From a checkpoint of a small mixture-of-experts model trained on Wikipedia: vocabulary 32000.
Below are experts of layer 6 (counted from 0) of a mixture-of-experts language model. Rows are named router (the router's row for the expert) and show model dimensions 0-191. Each number is 128 + 24 x the weight over its row's rms, rounded and kept within 0 to 255. Numbers have three digits each.
Before each expert's rows: "gets" lists some tokens that make up at least twice as much of what it gets as of all text; "mostly gets" lists some tokens that are sent to it at least half of the time. This comes from a sample of Wikipedia text that the model never trained on. Tokens count by the router's weight.

# expert 7
gets: " |", ",", " and", " a", " –", "),"
mostly gets: " Supreme", " politician", " businessman", " activist", " scientist", " actor"
router:109085104140139138154101144161121157119115097144095151146160117152133143115106099154148120130101101116112099128149139113104172127164076102144113120173108133121135072113143141116098120111114116132104102093112169127103181152095149097102131160117098096124146152136096168140106112148091123140150141105137155121101080160138133174134158136132148149088127176123080102147155148128129134080163182132130118129099144101107104153143122127165142125142092152162144134144096147134106140155106104138145147141147092154160096119124158114153085120144155118174101110136095121144152148146116105107

# expert 15
gets: " ", " New", " \"", " E", " L", " N"
mostly gets: " Los", " New", "New", " Les", " la", " Las"
router:100122136096126153162105146142132143109130107151097144176124106150138162119109103147150110113137131132121100151139153114108186099148111100148113141147107153158164103122155124133069157133120178117130096099102121097126168164082134125099126142111103105146129140153135148144121115141109089106164124116109163118114102128184092167122132155128131145099109140144096075153156147165115129109141148121163124136123139092138095184167133128172173163149096120176152130139103138132092132142120106146166140121142102148139110108129146128143104165107117126138116090139112134132129182128070091109

# expert 21
gets: ",", " was", " is", " as", " were", " be"
mostly gets: " since", " 12,", " 3,", " 6,", " 19,", " Since"
router:108087114097150155153120168183133137106115121143081133136138107166155173119102102137153087135108135132139126131150138136113155122170108117132107134128107144142167104099162139097094139133111141132107099132129152086098159160111164076083138157122115106090146167156104165142111109130102086117156157110125155115103103147165123151114151134145159139093119119141095088177141165166138140107158142140163088154114123125090136144144117159161133111139110138169142129127101148125112179138133097156162126139158121128135103118123144127173095130138140098162105124171087139141124164151113118117

# expert 13
gets: "o", "e", "to", "co", "a", "y"
mostly gets: "ko", " so", "o", "do", "io", "á"
router:116067142129171137136145128123152141119127129139100143115162102154137168126092137142121087140132093143108111132148132124114145110157099129164099157165125167140148088084146120127085124141103134111125127101131137132102169140130133120098135193116102102116138146152104162130111116135101100126144146101101158117088109113169123127145175139160141165113106177140084090132157141147134131128160148083164086140094138137078116126141130140142176135154132159130138123129114151103132156151121103123169136145139106135157105089143157085140098078121127098182121122168095122143124153166136099115

# expert 47
gets: "ed", "ing", "s", "d", " won", " up"
mostly gets: " took", " won", " followed", " gave", " held", " founded"
router:100076138088160144157106123130144148068114148145090148146114081163130143108101123168130089127113122129117134154151158125092159096159109131162106120151106127168155103126163151143077142115096133108110109105138151097106167127093172083128141166126118104121144146152096183148086098120108117109155142118141149120100104123181111162147146139161134175100091148108078116154144144125139114118145165092141118145128166097121125163133111141157140157160125128128113137148116120114131156130087117126138113131155105147141110099105167104165085117124133103126132123142113105159127161141118130113

# expert 20
gets: " to", "|", "in", " not", " can", " United"
mostly gets: " can", " per", " medalist", " sq", " trains", " cannot"
router:119131132110153145136110135121120132124122132150075128172147116144150176102132115147137131162086144135122077152120107117131166114131143100175133116138135139137168070091117142120094105164123174138099122124124174091132125133079181114104145182116159106141140165169098136123153120121114131129188110128143173157108084115156121166125135129144135146109150142135121080151132139137171118132182141116166108134117132119125144130122147135180155136147145151165174114109120133086124128156127102136128122111153094149143104117121184113147116122094138107127124151147119146156107171182104133123

# expert 45
gets: "\n", " The", " census", " population", "The", " This"
mostly gets: " census", "Population", " Votes", " Census", " population", "Demographics"
router:145094106100154157129115115171137132101120166160093122128105095176131163100088137128121095173138111136105098167146146136151164130143142098162117119149115102143134074113121115123111152097115108105114114122108134136076142128097153091091163155103139090104168161141119165148125112116112110104146147089126130113120099137127158134133169127136120147084134142108125102167138124133153114103147138113173139153098109107127103140131107153167132132124163167150115133157110167130098192155113082132125132122178105124172048140134156113122101105136137085119138144144116140151135130134120128135

# expert 44
gets: " a", " an", " ", " 0", " A", "-"
mostly gets: " a", " 60", " master", "An", " 35", " WIN"
router:120121091122147161163140144110129156090104113152110150155108096143139138136103095130121117130115119105128106157140142119100152122161123129154113155180096152168184075103164141166108143132116130156152070093106177097120153154129141125101120149131103103133145149129096130128098122136131111119138115095145152116114094129167119159121168151128135153103121134127095107155124150143130123087158179115156116149126182112115124182176142134168137116141143154148136148155100165120118161147114127129146126148186099139148095108141189112160125121128119097163111119164098152152118130127090121142

# expert 11
gets: " for", "==", "===", "---|---|---|---|", " ==", " World"
mostly gets: "---|---|---|---|", "|---|---|", " For", "|---|---|---|", " JPL", "----"
router:124107107121138153134121126164139167107131138179127140174133117149134183092137149132105123156109112112084090145151125118095142126138126114163091121128097143130138083126167150128059171158109138135143101141112161134101152133107127088122135164116123090158172187139109173139124101146102086141132148117134145128091113144184129124128143178153158179115115146135100092147150116162122150089143182114159138116139127119099138151138112135165134110128117133141149145110071145105095152128119094091105134159155105107123122129129135130156130112122124100168113120140111143172132158109134104132

# expert 1
gets: "\n", " also", " life", " career", "History", " \""
mostly gets: "Biography", "Distribution", "Description", "Awards", " JPL", "Track"
router:124105105089151152132121144170139149109135118175116130132134088151125175109090132137134091120115117104098112152152111131105149128162122096151129149158117123177156107122140127137112143170108149136139089099092139079116160147100158123100124154126097103112156165148094165137138116116092106119153118101121165132082088148162129137153128166151142147112072171123092121171136149129135140098162141098170124145124140107102088163146135143162147144143128138164136155164105150109125147136114094139161115133172106159157103111105136101141097123126104101174107102157113090125129170135111110145

# expert 8
gets: " and", " in", " or", " to", " as", " &"
mostly gets: " &", " named", " et", " Website", " Binomi", " www"
router:099098110103129148137114134165132140112108102127100177114121120127133145094088133168137093141123102089117103160132150140117160097149122129161108132141132143164152050080168159124112116144119148141137110089102150124134154150096126106132120159104129112137144155158102144127143128114109109134151134092142167131079133135172130147142133166195128148127111148126082123193142152147147151125148138107153104114114142112095117158145119174180158141145122151177122153146098145105118129135086097130145141112153076161139123117131154117142096111135147114170130105142135131165121157158093127133

# expert 56
gets: " and", " or", " also", " &", " Location", " but"
mostly gets: " and", " Coordinates", " or", " Died", " Synonyms", " Website"
router:097097105107172131161124159144149143130127124138109137128118100123144126109128132150141117131131119116101117148122165122125154115138113121172113137152106129167163087076153144139135140147116129123157104098098148110099159154113139071094147175114116095135133136176108173145131098108103118151137139111145139135092094126148113145142121185168133135083120145156064101165151135160149144099161141104169114129105137113126116171141111134177153131141124157189134148129106156121110140126121129131151104138175075168168112113133138118150093120138119112172141135171095135152150167166120138132

# expert 23
gets: " in", " on", " at", " from", " to", " of"
mostly gets: " during", " in", " on", " after", " During", " through"
router:102105127117138174135097134151145152115110122137117121150124123119122156110103142163126105124106087101114110147144158156102185119144121127161125144167103116133184084092177124120115124127134145087157076120116149109109144145095160092134122176112117119134157165139115150150121108127110110109141115104112130107084085143167123153147162141140147199111117161129104108163122158155147130096152164130154093148139159101100108155161111147162146138132104161136140170146105137123120170134129128127163131121159082146134085118104140106144091112103111120162124113164107140168124176141112104117

# expert 35
gets: "s", "'", " his", " their", " its", " her"
mostly gets: " their", " his", " her", " its", " His", " Her"
router:107084127101165160151103148150135169092112138162092139132132095152125175115091104158160092148121098114126096110117146146081144117140119109154111121177118140167134110113160110138095127160128164114130111108126131120110165158124143097107141130113118096109145154151109151157124108132123103138161131102147140122106093150158100138126138144145166181119119128117072094145169156157158121078172152110147104137118154130101106160156130124155147129130119162180135171129086143127098147131137136134145125134133075153130105134110193121159104125111117107160113122159121145153123134149081100119

# expert 63
gets: "\n", ",", ":", " \"", " with", " by"
mostly gets: " 2025,", " 2021,", " 2020,", " 2017,", " 2012,", " 2011,"
router:152104113106159145148128146133162189099115138160085158117122116175147155106070117153126089126107117126115119154156108143117132118136090096145114138165099133155173098103133121153121149120109142123119096128111135123115190132094141098100120169114104078119160165158127138136104119123116076087159135076140140108083089137140106130145118131123142133095091150148093091153136157123116119130181156141159102124106144112113110139137130142154152141117126149159136165145109166058120177119089115136132122126181113136131125127126146113141113117140107117142108108157112108168128146138138111154

# expert 25
gets: "\n", "-", ":", "Personal", " P", " Kingdom"
mostly gets: "hylum", "Scientific", " UTC", " Died", " Clade", "DST"
router:115091107124112154141123153129145144069107103162144143138142109172150132100128143174127134139116124119138121145130175148108170102115096105163097100156088139163129091094144128135107124126119147138132110113115107105119163152117134061134128177099114081156127172157118170169139117118097117146141113101119162108113128132144127144152104170130177151116091155152119122179141173119129123115143139133134132161105149105101103151131133139179166151126129172133146154113095147109119127128131119128178166152191109170161087110137147129129120124096147100151107137164115120144118159128138128134

# expert 12
gets: " with", " |", " for", "-", " to", ";"
mostly gets: " @", " saw", " gave", " yards", " scored", " find"
router:135095124124154163137118128121135186094081140143090152148150093130147172119094112160131107122128119112119144168149144094095146097174122130161123145150127130160157073124146122140094152148126134126139079093114158107102167132113176116147148155091134135123153181165133131142107096154082125116138124130128158121116095118173103125136147131165129144101123137159103081172129156114161125119139171133155093131092136105129135157125119121157125116159121126144135119118124145110091170163106109158136155143153093124125086091105141093152094112108112097130111096187120134152137145116119102124

# expert 6
gets: "==", " |", "===", "\"", " He", "|"
mostly gets: " Occupations", " Kin", " Nominated", " Bre", "He", " Recorded"
router:112121123110165159155113132149130130120115147135125122138134107148154167081135143170120126114104096120118093100124111120077160141152098125154129135173093121127149113084154135131079131125127142127143115119112160114088179140107162095097116170123114087132172153149110136108122113153092094114117128102138145104100093144179133156121142162136142181103130158132068106127131157138129135097167169126153109129130137098084150136138136142167149118146123151168145132144104170099135141156122089139169143140125108156165104113125182103126102126101129116156131097162089154118115158144086130128

# expert 29
gets: ".", "\n", "==", " ==", ").", "==="
mostly gets: " ==", ").", "\".", " ===", " ====", " 2012."
router:143079121130135202161113137147127167100137124164107159149125122161126155105098118160127087133121124100097125142151141130084172117160107092158089141129096119160165089104145125119118127123111137137147107111108129096109151146097177129123138161130111098108166185136105161143113121138103109116128124088123160134093110155178118134136142147135151184088100139127113091173157157117138135113161123139138101141112135108111096158147120138153137136130120125170146160135103169120106159131134126143135124133158099137153092115126171111124060107113123085161123117166113120151144137127103105127

# expert 53
gets: " the", " The", "The", " a", " In", ";"
mostly gets: " Dev", " Jerry", " Del", " entire", "​", " Boulevard"
router:149107116122138169132087131115136146100113110122113129162115126173145180127108131158145098114119133080130116143163146118100180101159129122136122096140096141134152114085156143124085141140115164126146113091107176082101164163119132092100132152119127109123144161156109164131120112101081119146139104111128143136114086135139120146153137184129165164096138151124111110139147166155112157102155151103157079181128120089126109171127139123149128128143107118147112114168080156121107151161126118141147137148122107129143071124139168092136100100093138103150154102144127142139104145148108094139

# expert 34
gets: " in", " of", " (", " County", "age", " "
mostly gets: " County", " Municipality", " Province", " Cemetery", "aged", "CEST"
router:122078126127156166120114152146147146097119114129112144134114096181143140120115134164166091137114137136099111150143157155113176098143126085161109133169111125136133080124145108116101124132135112134109105103099143085108155170098166114119136150109121117135139179132119155128111087136116104116136155119114141117093080124145111157171133168139164155121115184108088105144171168106121141102124174092151115161140134124124105132144155122179164144137112116172141159133115158104110140176095133145163124127160127140152091101110146138157132101136157102152124134157099119155163151122098124103

# expert 30
gets: " the", " The", "The", " its", " this", "the"
mostly gets: " the", "The", " The", " Chester", "·", " Sheffield"
router:097105116114146175169104125131135152096101118150101137165133132154132178091098110152140089113111125114126115156151138113120164105149107127136110123161092111160162070099154147138109126124098171126133097118101160107127184149132131118106117167097119080114170163153126157127139081117096107098154129096117133126095071146139124154151135148134160158090119153142091120151128133152123130104174156101169107131099138108097138171130112138139132142144122136157135131133097161121134139126103112143130139141171087158144098133121182102170105125111137092141127117162101141128133159147108097138

# expert 50
gets: " was", " he", "==", " He", ".", " is"
mostly gets: " she", " footballer", " he", " They", " worked", " She"
router:104119123105162142142093095128139168106113117121121140134136096162123143132103095168138080135099127120099116148135130130074155136140102130164123140144097108164156097131172145124100151136120138097116125133109150131136177168105161119150129143130119132105157156149080160120146097125106151114156153115117152130087077158160105149161133171166139158086102158111109082155147140115156149131158156112128108162100147090104123174141133144177134147128116149151117142136109150124088149167096109134140154135160105155166097132104150098149089114127116085155118120157136117140156145135097118088

# expert 3
gets: " to", " In", "In", " —", " of", " there"
mostly gets: " To", " does", " did", "Following", " However", " During"
router:121112104084118139150139145127151181091127131136118157142129130148141149117105111168107086128127122109092115133165154118128142100146132078164103137160083137132151059111149149101090143145112128108120086117115160107117151132086160103125129158133120101101144151138092149154123102155091090119139123121140136115117104130151121129141195177174143148088122156124099112149162136132135131111130133126140094159119175096126114172127124133170148150147095122176149130135110144093128189157118114150145121112138114136144107116123160105147124113105133122159146117174119132178160141148090118093

# expert 49
gets: " a", "i", " to", " 3", "ma", "al"
mostly gets: " public", "ma", "bi", "pi", " appointed", " private"
router:123082124130137154149101124147158167071108092131118149140134118131137166105113101149127073133150153081096106158148111096107144114169110107141090133165093145152155096099145129134078122134116158138127116093115158117104141124125131100129113152156100137140138143129121134136139083146108155125111121092114137147123109103179108149147126138199125151126132152140099096178136167148161102092132164088177078120114120117138096153152125145166138154108116124157122145130076138116122169139103118142162136151153121138156144137132169102154099123155127107162127131124131161119134175159128110112

# expert 4
gets: "\n", "-", "|", " •", " such", " J"
mostly gets: " chronology", " ox", " sister", " •", " wife", " drinking"
router:127090124107129194150113145135134142099098129149108133146131129135126155095131117168140099147117128123134141158141154107133155116138089124171110112167109115173161105096182107133107154123132150128131128128113149104128131141129121096094097183120124093129139170175124165159134111133090121122153126090088149101128130124155112099142134159147143164123111171152089116193137175112118113092170147146180117162097144085136140137136128155174133163146122139172147138143095131113110157140117119131156128127165095157135088100109157110138126116110128093136155103142109166124115176146127111137

# expert 33
gets: ",", " |", " S", "),", " County", " B"
mostly gets: "{\\", " $\\", " Bay", " function", " Beach", " Pass"
router:120121123128148148154128135156118155101119115156120162119126098143165126092091112159125101133099132102126109150166136115112185114167091116169115148149129165160145096098169137114068152141134148130141118092111151098097154153127141107097141157109116107128151150129115154137108109111109096084164148113132157142113076122167116146138148170120155156107124170130118108164145168140141121101146181106162115151113158091084107163146124159150144119140098133177143122156111165098116164145108127153143134136148123141154114104109149097161085121132125130143129113172141129178125148130096098125

# expert 46
gets: "s", "th", "es", "ers", "st", "is"
mostly gets: "rs", " Golden", "ers", " Os", " Las", "ras"
router:102111125120153128142097145144129160088133113139095141137118065136131182098102136150105085163101120119128116136148174139115127095153110118141127129160090114145147109098156172118088121122110122095132134098127123088127155141117124106120130132135114097094163184164081145137109103134090107115145126098149145161107085133166126125128145147157136169092132146138090101167167156130146128108156126147159121165113138119105110182142114125165143142164140138147168159174116141103116137128123126124159138145142098138128118117123186120160091129095142078157111128155136134151146168167101109122

# expert 31
gets: " W", " L", " N", "/", "N", " U"
mostly gets: " N", " W", " O", " Z", " We", " Mc"
router:113105102101147146138122102142132132136097099116136138153122120144107165106101149178162122124111102108097123128123148137111188089147108125169116131143103120135121111120176104133084116181130151151133139120118156088122151155121148093117107143119121114150165152157092149159120118160117113142151124071121148116095101121161106157111180153142160150125132156112115121168126170172135138090135160114126137125120143106113112147143126171174158147129142131185156139141115146123107178162126120129186148143138118163132069127128167112168098122134135077162130110173114130144126148141152121126

# expert 16
gets: " of", "-", " from", ":", "=", " by"
mostly gets: " Mc", " medalist", " Black", " Hy", " buried", " of"
router:117105133111180134157103147148133161102113134165115165140130110148133153101108129154130078161097124111143142123152156118130154093145105139158126113163109147119168069082164131133095128149105138128141087110116164138098163154115153089103115134130105114112171182132100133115106103137068078112150141099158157141114096129148118118152141148156157183110128127143119110133140138123139134113130141121141114132087132083139140155158134149162147151122116144172128170156119173136119157144107128121168120158161110145155103141128136117155118134102113069154165127143094109143141179145136135149

# expert 26
gets: " 1", " first", " 2", " I", " his", "er"
mostly gets: " V", " 1", " Top", " father", " highest", " largest"
router:121099110127140177151113165155128163122131128160107164159149093125108176102121101158142100136101121100125111186128145111078145081158109085172107139148092165156144089123158117146116141149126149139155131136118145110123161160104141084129109141107108123088140160151077122136081096142069134116163122103142153127094081119145104141145127142154129135135129118145128090169160155134110122093144144107155105125130114113112128137157123171170143121147137128134109145137089165122129156131094149126178110135137104135138086114133191124159100122116135095140120132165120122140136146133112128106

# expert 37
gets: "|", " |", " ", " No", "---|---|---|---|", " to"
mostly gets: "|---|---|---|", "|---|---|", "|---|", "---|---|---|---|", " ±%", "No"
router:102073107113145140143129125108123116071129128149100154137166105169140155081088086142144121139116132118139083146095148104106169122121129107167104120177110144141123113118176132118092155148117147106096125103131159115104159182105134112119118168102123111117137184123082143117118120132095114106158131096133131119092130157158123140129175150153168161100132135138087122155146128132118168089142154125143138126091166105117143141145135150168152156154137144161149140161080167117139163128114107122135115105168090148148082103107170102159115130131122128151123098147126137136134144151117119126

# expert 59
gets: ":", " the", " –", "–19", " of", " December"
mostly gets: "–19", "–18", "Scientific", ":", " December", "–17"
router:125092131109161139146107124152130149090120109156092120137142109185147172118085113171136103109090101130118102154143138109138158063110093113144133123151125126134146078088142130128101120121113132141162116113119160098137170143098142108139133147103087073114156162134103143143160124140086080115155144131154171109108073120140115131166145154161168158102123138147110145155137154140113136124140145097152109139118148106126125160156117147163169128126124165134146142151071176143125126133125119128130145147159103142121077134105137106138102123096122087157119126168110112119148153144098094145

# expert 22
gets: ")", " =", "\n", "==", "===", "'"
mostly gets: " ===", " ==", "----", " ====", " =", " (0)"
router:107078120117151151128087163147118141108128107170113144166121124155120160081130127153108111147116101114103100138129123128098139130152091104154098116161123143142157094132143110115103114116120132133154085135097148114092115130083155159105117158124104117117174189138103169135124088137125101109137110114130168108084064174152126155157139138151153176133118131117082124180116161175122132140147151132161122134129146122104135156130120153169159136132115142145139123121096173147088138155141150118144135140172115120159100117117179129175114106112145101146081134152099137147127121109137113127

# expert 48
gets: " |", "-", "s", " –", "a", " -"
mostly gets: " door", " relationship", " statistics", "Studio", " vocals", " Full"
router:121087120116161131140110133176118149152079107136135141150158096157142174122107139148157109125106100101135097146131140138139139104191098101134099127167122127140152096083132141117105148134114147127135089079127173117100147154097173080119144153087102101131129160124102121150124083140127122119152126091133161117131085140155125169131147130148134157069116136102094105145161177132128129089135144132140119133106139115104110135137148158167166123140119155141172156145131154149124143169116104123171152139138125152140114112098132083144116142103153109167153082145115128137142182118100121120

# expert 51
gets: ",", ";", ":", " 3", " with", " including"
mostly gets: " cell", " epi", " Genres", " blood", " acid", " signal"
router:118092141139169136141116120123149150120082143138083133128166092146132169083076102136131099104109124114122129128130116106097145106148079102149114117156125148144153095128174129129091159171127159121135095097095152089113164148127121080089129152116129112107145144161101147166106103146109111110120129116135132146114112099160132151168145161148174159114111157126125121162139163169146118081149157144180123150110150084116120180140126139165140140128127172146153143132081134121102169108142135140155106139139086157135081100117140106137097144137141097138123134141120126138142145167143117156

# expert 14
gets: ")", "\"", "'", " in", " on", "}"
mostly gets: ")", "\")", " mm", "}", "\"", ")\""
router:125081122102153192126099112138122153115114130144082140124140103142144155091113135171139106142135103115118087121143147102087154123141091123191117116175121134125157089109168113137092125129130142114148104111114151112108139169105164100112124166096119106117160162145102160131113100137116093113160105105140152110102075134171135166141149154148166184107137148110071102166115139127123136102146142119166113143114147119114126153143092115162168149149116130170151150157112131136111147145125132154141128146143093126148108103115179092173105120109124104154124123130110156150132132153114100135

# expert 55
gets: ".", ").", "\".", ".\"", "\"", "2."
mostly gets: ").", "\".", ".\"", " 3.", "2.", "3."
router:133073113114138194134108130165117148095128141144109143161136132150126155110096106164120107139139115117115102140134144136080148087163089106160103126141074123152160077119139125131093124130122162131123104125100130114111159140097154138135124172130113086134157180147092172140138123151102081106140135076137158119092124136171127134134158171139152180085123147134103092168163135122144124107151136128160106146100132101111099147148118129154161160138129138164119151148109141128124160111112133143132110122150108166126068097124149092133094127121124115159108105167114157144149115130112119125

# expert 0
gets: " at", " by", "c", " with", " from", "z"
mostly gets: " at", " At", " Co", " c", "c", " By"
router:126090094098146136128140155127134155105130123144098125138119116146094174098109106153115113133105118115093095148153141118097159101137124112158111135157096114159175071126149118143124144127125155127148115119117153091114144168116150118142123184092083120108141179195087157150120112111084100129171134066116126136106093129154136168157171140123145161115097150123104127157131148172128123078145160115155123136132151128114124110133123151164157141101100152180150118138138153077125174119115116132156150148145098145136093112118141108163136102128122114136132112152091134134144117142126096125

# expert 43
gets: ":", ".", " name", " Genus", " =", " \""
mostly gets: " Species", " species", " Genus", " Coordinates", " Binomi", "hylum"
router:099095130108155148142089127163128141144131128144126134120131113131143181101106119154161131136116119124105100135131164128093142114173105119154086125157106153159141090121154141138125134125110151139133066136060139098106159166097147107128138146105129091110119157144123128132160085141094090094149127128141153102097093132147141153185143159142173162092123150124078106179145152142108132113158168124161125113090106086119129158147135146164188143139136141177105129131100148126126151111110101108152137148160104121148111124143150117150109131117169103166107114147102143151127155123110127124

# expert 41
gets: "-", " (", "/", " ", " 0", " \""
mostly gets: "&", "/", "–", " FM", " Baseball", " MS"
router:123106104097138181151105125125113164106106120133114145134136109143134173119116102143132101091123113131109120139145143102075139131161092132169108136166125158126133096087161141149105128161087142125162106084114164117119176154105145130105158141146118094130143170161105140168097120134086129129168155077113157135115099140175114138121125158140151148125113116159087109155142177136153149085149156107137083143101155111116100155128108155167166118124116159132141156134110157103126176158100116141141137139172087165165089127121145105166121130110139108119130132156126141141109114155124115127

# expert 17
gets: "|", " (", " United", " American", "S", " Albums"
mostly gets: " European", " Albums", " Space", " French", " Islamic", " Atlantic"
router:136097112125140153170118137144143147120124135163128174141121127162162175085116117125143119127085105116135098179161160104100145109158122116139153124184114137129160101118117120148092154143120162101129097117133150075109149140091140106107133116123130094096156157157124149133101113114124099120150147103100150119130106157132148154111124170131162166137141146167110088169158129153138121110176163093177142131090154089147141139140119141178155137129146164138168130184106147091112133126132139127123148124172109135153080134122157095158115114120128088141171144140113142147134150160132141130

# expert 32
gets: " the", " The", " of", " de", " a", "The"
mostly gets: " album", " magazine", " del", " Royal", " project", " newspaper"
router:109084130129141157158092133132117163109124113146103142164137135168148186106084096144147104153092104097154127114116157129105193107133088080134097160154082142152162095126181135144089135131103153104155111097127169067123140152080135130104143152096096097117118155143115163122130088130120097118154143118141140137083115124132153125124118167154157174141110147138114134152147125136129119094171149090158118131110142101105109141123127145161125128116131138141130117126117165141101146132109123135162138142132112127138090125126169110169135158117121084150093127140075138133118138129107101131

# expert 27
gets: ",", "\n", " that", "),", "\",", " where"
mostly gets: "),", ",", " where", "\",", "----", " 2002,"
router:124089126100166149136103154155126154093108109167141153131140129169122153090118149135132090126108129113109133141134129127110157131184094101162107131181118141128160106105151133117094119135125147119143121133122133098099169168084152092085120141117112082114136174158116166151129106135106091119134130082101153131085057163184122129151140138131167151091123135127101095155134170145129138104170164132156114157134151117103122171142111121147141136135120164143146128135109144120115142122104145143153158141176119158158080117120131104148083121133136119160115105140121117146146154171121101122

# expert 61
gets: " as", " who", " were", ".", " they", " that"
mostly gets: " Although", " They", " although", " though", " As", "As"
router:147099116133119154161099125150112153092126158125100135108111077172121158110099095145136115137117103140119083123143127142114180128136088097174096131149114126120177105094146134125095152128119150100150096151119128108092166143133151120099119150108134103103181168148081162115105108119078119123150126119139189119113081135156143143133144141133130148067101117149088139150135134119101127123142156143156121145083130149138123142144118126174147135106108146162139137165095128137106145169101132129135128128184109110144060097124151082150095103118136107136140116134117156145135149149117125128